Weights of a small mixture-of-experts language model, trained from scratch on English Wikipedia.
Training: a variant of Muon for the experts, 9040 steps.
Below are experts of layer 5 (counted from 0) of a mixture-of-experts language model. Rows are named router (the router's row for the expert), up (a neuron's input weights, with its number), down (a neuron's output weights, with its number) and show model dimensions 0-191. Each number is 500 + 25 x the weight over its row's rms, rounded and kept within 0 to 999. Numbers have three digits each.
After each expert's rows: "raises" lists some tokens whose logits its average output raises strongly, later layers aside. This comes from a sample of Wikipedia text that the model never trained on.

# expert 10
router:527532578491492474491533455508481483493513479510477475502495473471480529476476497432448494491534526487536515521509510507485456510502516476535551489478502526484454472492494500499508486527482517500512491535502472471479479478500482502518506491451529511490479540479516538499548527454487465494518572458494522524502484481516477513480492511504501509533492514490459500492497511543470488514522497497518483483495498522535488465511459471515502500511526535495505502491510497529544504488456497502532505473426509499473477525494512487556480446524469539508488501500488476534544485507518543496
up0:452518481464482471490460497501531485503527532485509489493508465529469509469491520476504492488488532526533513469531503523511498518488515515497517502510498476467466527510468486517532483474493481497519481499524493506475506469467494464517546527527526524476486531460545513500557511489520474500468476527501447502522481479519509581510519510501539507486506510524492519446486514541508449544475483510458483437503523473470454507477515525517505468482517484499521454507522486499479443542536460488480514530513518499527525496534526534476500501489495509465516524499479504498531469479534528539
down0:503506486509559496501489528483492466468484488504486526489487522532499519486514522511484504503537484508486571559462487472455469512477423474491454477544438505498495480497518448473518470515501513511488505514495473531520489495515500494509436483542539520504523519518515479490510450509508492451511483521516509504496475521530519492486511507528496473467484520493522503545485467494504536478487502522515488527520517480498509515514501483504537506519537540510536510501560546502458483571502479481493445511498473472501512485479503462495522486476532487490494491491490504505489488443532538495
up1:450499497498536481468489506544486539456465482466488492452503472520531535477517484491480534501492486470496543452465479494514485500491491544486540502504518487486508490483522533481494531504484472490506467528538486492507500512520502569481526540464512522486513493510489488512494514474492455506565498494506506522488496513528501484495476530440477521484511498465491518491510553504503508528506498494491506512513494535527504451504503501474469489477528494497504463561475477511482480501516501460538507504533531557483540440490489504507491559475505491514446522505472463497460524466518524538
down1:456510502464492550501527540475511492512515525515496480527492437511477474517505459534490486486485529494484503492518498508478507523496528487484525499513440506502498489524526483471491519512503512463474528472552485488508496543485476478469517516553454486541497553501498439508510499493484512521512524497493502461504493499494488485518518449582511469483458536450504503526520466472525517469508475469483505497489530546472478516474533513521531500508534534498526495475474526494488513480460490518550482533501474474500535522509488498508511475532494508511536469506498520481491496518438523450
up2:519525509499430480486480544526493517534448520528499513566536478520494506467495528460479486499493525501516523489531503507500501470511500495525489484512474544435466486513506477487460506453519523499498479474506531507526497487488489524526463507533520519528502527517496475460499472492507476511516503465520485456477479521538537475469502454467503508498545541523477496468484474524486504528507514518537505549501521506491480539485508523509499469482515486462519495479502479491455532508481509489507491512469452522465464491460494560509512475489505511532521507470491532511531510550528447481
down2:509485492522507526507480535477569527446506524485536486480475534484473468511524493503496510474551534502525492473538471514498538489532526483464506516476445485474500444499515489502502515536482489531517508516510465543499499541543494483500509505479533493521497475470501478463490523523517495538553480515488530485483512477512520523488546467548474475512491534486482492489506500441470504482528507521485506500496509494504497485468503493500519499479493536489507509510494477480511450456492552498514446436499478455506479475487512518482480476527520534440522471502515507509527521486516558481
raises: "ery", "arm", "light", "y", "ow", "omm"

# expert 17
router:560444523505479452483507492482467475519501530484529507539467472507470506550532514506508509484490469527520563498469507494545492476507534479509497527504493540441512502521536500495517500526496474510492468510485479527492511523511465504544532479511485503525470444477459491509537472502520531471517512481486511499507517492485489519492527469480492491532469530477485513492459542496482525504494511469512486491456487499517522463471481530548513496495447528504535509497491518505474554531496504535514498540454496455544513467516469505493479499463457469527469502493467504500512531489523511540
up0:517536482500499526544471514509473476518481527478508477528529531503467508538508454511486546537526523517451522471511486483501489508471535554452460525498505492515481526506481494494510521506499478499481484534463471528526494520555479438533518500516496466491498518527501471518492501490476523537508538487491483492486466481493465494497536452487460496487473484498472477497491474474508534525509470476523508510491483432545471556486483493534498494474449543467519493491472513455528521495520506485494524534543493487541503493523477514505493472469475498512478493512504510535559495484544505505
down0:496475536474467483496513481529504511496518527498470520513514480525526498482495530462493514522463487534534417501461502528493454461509558527461518460519532511489488523536492509510502526481468530521499486481489524472480509492492484479493503498459505502513495505508540511514476482491502520539464450496532458495514511553486519489503524488523526523486490462500505503514451539538461492492556487523479526524525471501492508544552515467541522498494503506518443500487526516531471515535497471509466535461480481520452485484509494502490466537502505454463522503468511477490474505490537515491
up1:491515527508553523558496476485497488508518483462476463518492500511497479515491482496495478499464499510492484532473491491511499463514488498476505512509556560453537503508499470525498465503507478490516508546490491474481459468461480510516438521510558510517510514528478512495476447520442513503496478444533487571522500478499516490538536524491480523505458465496510477494499528502461531530473465527475482512494521489517525496500492455539456481531503501485515533503529526466508524477517489525540511491550522467507501532491480449517489541493514495500493475516491453517522505517514496499
down1:492497479467526489475488495463499546520492480493464523497512495564467505465477508508507553494519490481522518509505500475501509492462475473505525492473504529507485526494518448501444526529451537525525437487502488481524560540527495516497541502511479499526492465479514501438503524479495507495523542523479535458525494494550490472491481498534490491482513472508514479500489483488436543516496533505538475489450485493473504470496492491513542525518484500473503499477457481519542517524468483527521528525506500499498517519513470537513544487503525516481473510494508494534463445527483471526
up2:524471520461510548519474489471470503480519516485549463499454514513480517538461524473488464502535502489502508491497504484471470467517499472464557538531497509455531497511501502485502471500490524468512467472489537528513494486507467491485464485464513483492493492523492500535514525519475520452506498486512500493508504482497522534507506502483526494505541505544518473529430545509474468484463519498509531520494465525512579503457510505516515436511539504498511534520558512449486524498502504536498492499494536467549511525526511493475489507504483519493507454527455491503510474480475474501
down2:487521474486484489481490510521484519517512498549497459550533519527463488482486533510532541540509461448500489516510489523529510495507479485511467527505495526471445472520525505457498512515516476470501525493506517464500505463529533533525531487513496472460480532467484521463499410522502487514525532517500509524500518485459515509492448518512480549507504457501494535534500494527473521504518492490533521472492505493452442502530507552474522512484453497507484500497473471501513499499499488470471509466447485503528550464525536491507538505490491497493505468469473497510514514499539517529
raises: "]", "aster", "usc", "asy", "ut", " culture"

# expert 29
router:542509477504518501486516521490496479522489500503514508463520499486501520535506488501478468473447506493473455518537499514475519506506452469526490510532504516532510521502485486482480491533539462501501524453520481516480515531532525482483515549503465521482510493468484460448433504465513530569508525502486507504431489553496483518490514509482510453497569522492492501522523478496531490482527550492477531518517481496473522514462553520476467513499469467537504504514480506526529490511486481503490513492516538436497470505488512553507532538502492492478509480506491486498537477507463483514
up0:475467466473554468524501493519487514563528501526560490499518505443485518482494518480521457460504555533500479461485468533499532481547439512502495524480497505493467489524461531502516506478474503506486526513493540512495486477505457460522534527461486488532513540450522478535512498524480486521502465459512471490527501477497524498491511466520514490535488504500523494487499463523527480493510483534507495490498515509486444466500556505494503585509492494511497491491555505455506502537497486481508500529481489487486506494485504519456489481539520482505476464500496514530480508519514479521
down0:547462450471496445489470516488533532478487517469509469479533516507522505479475475546488526533516510486472503497494478530514498547495506499458491493492497444510505487492537465481535516511525469527538500448519503478506475509487471465511501476546514489446500495520524512480455471501520529508469544498470499515509499532502547543513458475496517488538511484531522507493458465515500584474508532482511490489521528492501493531475472501526488504528531520519441522524477473516522499483477537520503507507537516476512486477454494477542501492512470521528472495521470478493510489494483520500
up1:507511479523452485487484482492477451483453497452475524510514466513531498491491520557508484522462477506505520452459518499461528530491479519514520514511505517477479497508453509513493509533489513439488497557508539527470483505515496491483508544474485518469524499499461525516454470508527519502496487540476543474467480501471532467488498481516506472494516529511509504523500482496502528470518502513498547462540480481476458538499509528509527505462538494497502534534500505473477523499517540471568485477503526540547488509535486519481522505462470475456484478493511474514508526525547501493
down1:522468489490496525508552496507526511482509525472504538496512495480508491488558491470495530528516482506508470506537483486488493506550534452483573477508501541501480508503495531516534458518453480495505532501492529482494524518486524447510467528459484478449483517502537525524490509526496509512438480460496519457479461499513483557499524455520497512466503483497534499494519472489487472485493460503508488513499480510528500518499511471480472505555515451477469537520504484489495491518505495549507481458514462515520482434486462518495529521488534499485559508509470504524520502506522497472
up2:506485503492520458486500524507485525506546488509520491485526505482522530461518517442486494477480549534534485489479518500488489507528505488529532510518527488507496468459501532500472506505515522471518474453409538569502502471486479502526534534516514508497481490526465470516467531522498482450467487459468515523473481504522528514506499489514511473485531525500526510528511558540502460507480515530469506488528463480474490515478487530477457475501502517517506508525506501460507528526514516535447494523511527477474474507508513496504464510538532484529451489503489467483507513511437478491
down2:467500495530494519526510520470512485480474476539509531552523506508505481526492477472500481494516491504514527436486484476498522506477490523483461494526517452537470498519550458494543512513452507516472515533526459475465524527535500480493473487519508446502487548493524502480504488502515486566539477533507467505514483530480487518473451502481479505520459482476495520500536485487528469458498491482482459504510495510505501473525547485553515490453495493492476518499520537512487484491523494487513469487492538480473554548461527469519483509464467496520553511484509531510503483537525497519
raises: ")\"", ".;", "):", "elled", ");\n\n"

# expert 4
router:516511521483491474547506520471463520503543472531480496477510486491461523488519493530545548508518520536515443557519518524497488505512515457505494483477529487481517538495485509486496508522503487485550509506514487501511533462488496465467487515526486481501470494525483496462476524513473516495495478532503488513476537483501506522482418483497478527543516512518523516507551479475501483512510511513475469510478477458489480513507525517447518528493551524467474515529499485567526533511530505445480531506476470477463485520508523522535506467466521452470500485496498472494534503504448518488
up0:522518453492465516502509499527491482500443486496483547489509490486509492496451472471478530520483507512542509507469529531502484504514492478516474488483498510478522455495523504467491537543487429482535495527513503516532532475529496519508496525453488552541535471493505507558481498540477500509527474497479527507501503474491452508480482496472492500469488542515464506474485545512507475525509473499550551501468497499500516504488547474503474491508511509514460491475520497491501487538505483514476552504488494520498525473496488543530505481481512479454537478520505513515480512446441566477
down0:496550508495503514484526533493480525535479505504424472510477458507479541519489492490464543507530466528467509475510472487501496487502487494503529462498485460512492506458496518499473462524520502518493503465535506485483479499466483509540508486552495529521527488451489517500474514530493463487504470482501553514493537484494476503492497461485467507551514528502459499480474502528495507519505540515539470517514487464477527463521453473510503477501525479541477474516506551488527536517519516487515468518468501542485519455518516560458515505505532520504535460475516547511512506471513502461
up1:551496443494501516471517483516507496464548527540517512487498540506426467510506487498509526516458473479507487541499502503508520477508448488506530502488481502502504496513509490530524539550510464465548523501537502537523484473502492478502500504538464487516517498509492486489517522534505505505512498512515544484510504494504463497449434517504483497507482493526542517489477496513493495466466524508539482510486471513548503485532507487509445516501515501466504498523535492470472483411540499514520492478487514477494506529461522470525495541501473500526464435480497464522529472524514499483
down1:508489532506538503515515509476477529466481515537496505536483512525471514522481487492506486498565481503485504474496507440518493536488502500489514565463467500544528497505511489540508473498508520461435498476463532472503486544510512532503512525535484496480513505516505508510498521458482508489471507500471518474505461478503507494479539472503498508473444465492567528490471513500538535539451499502426504481496509479494495487510517499516529548520485489491449504510563479511503536476475497503484475513505464494501487537492509470558527519496506517470456455492491490520511472515527493490
up2:497532482516501517490524475538479486501527502489508525473481526535484504501484481500461556536499542566497520487476491486491475519460501463528495498504530545515503535490497501497522558519489519522486449512534458540508529478473504495476522454471456493528511522486539495482480480475456517459519485527531470498520498476537494523541457504499496458518467506499534517546547538541545498477509465505527491496472498484482508477483506529470458509499518529475528525506524490534494467501483463465473491476518458468487527491519490527463476517499491497478494512464501491505519489525490470455
down2:543519494498489526485485443534534515537491504488494468543504500475500463519485472463485463498507455481491488485503524493475504497522477473475506477531453473523507507503546504524511515501456519505523537482491505478514485496539487482454485521530517477497485460513512492467517519541518518541465491488534535475486486499474536508480494468483464475516510518544496527506528519529506531535478543503498471464501489510489504452499474482493527522545548466550535498545479449478517492479503496502527448496536490499535509459507503476473523510491520519492488500562496552481466498450500486517
raises: "ina", "p", "land"

# expert 21
router:536508545504469522504524479482444512520467507469518483491532476488489505484491482480501554494502497506480484475463514500534507510537503510425517512498513531549506489464484518490542497501524496495473497500477497490493453490510492498532512520519495499469469510497471498518458474499535477452512495459531499495523503506470511510480567447486496487493495521488572496504527521488505497494497468486477471514518473500527506453513474546519504516489549491518466487504499483484519522537524491483450504517522497580540517503491468511538518501532472539516498520472479530502485523454487477440
up0:481509508539486498504524566472504495512497469502509474475535506511527530470556464480518486486509478500522463521503486536509466476503502490511498518530545511538497477464539488545493471470478482531467517490494514474496493536491508491526489521514545477488507502433498548459474553478482514437500518494545471516513466482499448516504514488454527506556481512489484497521464475489484491494514493543492532494503483512526501522466508514482515497505494522483527443458489538525466490494474525458510475483529507515504511519465467523521488547490472511494520503463494523496522536498550501480
down0:506471503503523476540449524492490490523495522540519467421496475445466513544533494531499506486528494473484522517489527519474501484495499538518440465522471520502511533514513523523486517512474473526498518521510531494463523438552501493475476457459480509505532500552509534468494488501522501541480474507540478496508503500502543483466521501472507489473467527486540485494474472523511523472489492520489511517481473463485509533502476507496483498469530476464485495465533483505529520505456497483490536514535498511521482522512504487484466554474487548517503514526475521511507462510536465519
up1:521466518488491502541529500509496462499494502492513535515477463491470521468486514487470510523526451498466510528490485503463527441520509591494496493524491540493455489473524526520509504495515515542500495449508534488473533513507495501545520492525444504539499492466509505508517493522471533476520535505505476466513499489525488508528504460463506492449509485463479474492471519478502486537533474519480494488483513503506512499494552530490493502512519540520483453462506525471494496514489479457496513502479485527554500468519499480482498534475487483479521440508496483546551504454539505531
down1:522458477494531519531490498494502493520500521499516451478472502520494479497469482546484494548520501497489509463444524499507499517471514507508471484482514472528512479543478510503481449510485496527494488531520545501516498508496504474518484512513539532539471533483516506535505484480502462512512527513483514504504491585487504543512482500464495525545499500539483459508486498531510503506492496502508479459448469479525489474508526473510544510481506495494469465521534455529522459483498502509533494507583496469488507517499457511494477480490490501504517490577503446477439515507465499464
up2:490524525498507490519520475493448532519512515521520526483536476466541474495484491510493459505460509503458518539495542540527515497474478494531478504503522469493470502450491533506524495465471537458526477542505503487507493520526508467488515469516481497506553475452459479518467517499512576482465559487467490496540493462543536510502476508504481491524520467524499499543514486530503517489479494467511479526470502477472548470521497487488521474476476528503478461534524511478473503492499500484547530471498514486503450488474514518508485535523488536526471532452511532485498518490502521502
down2:516473481510477465523472484431435497502574491454465480472526502532480478483538474501504477501511513536479509522486538502474468503501518507521496475495501501500493492486494488499468510480445507470497510515480501510522463520513439526512528436517534520468492483508507550506536505531510545454495552480478495543479524497510500509487468497450487501521496479441505526467515532478503534518544510475511517501510503495467459506510510542506535472506521509492517485518465496529516488537512508517520490519544485524483508473512472505497514500551528490511483474494505497516438523529508507514
raises: "of", "M", "-", "S"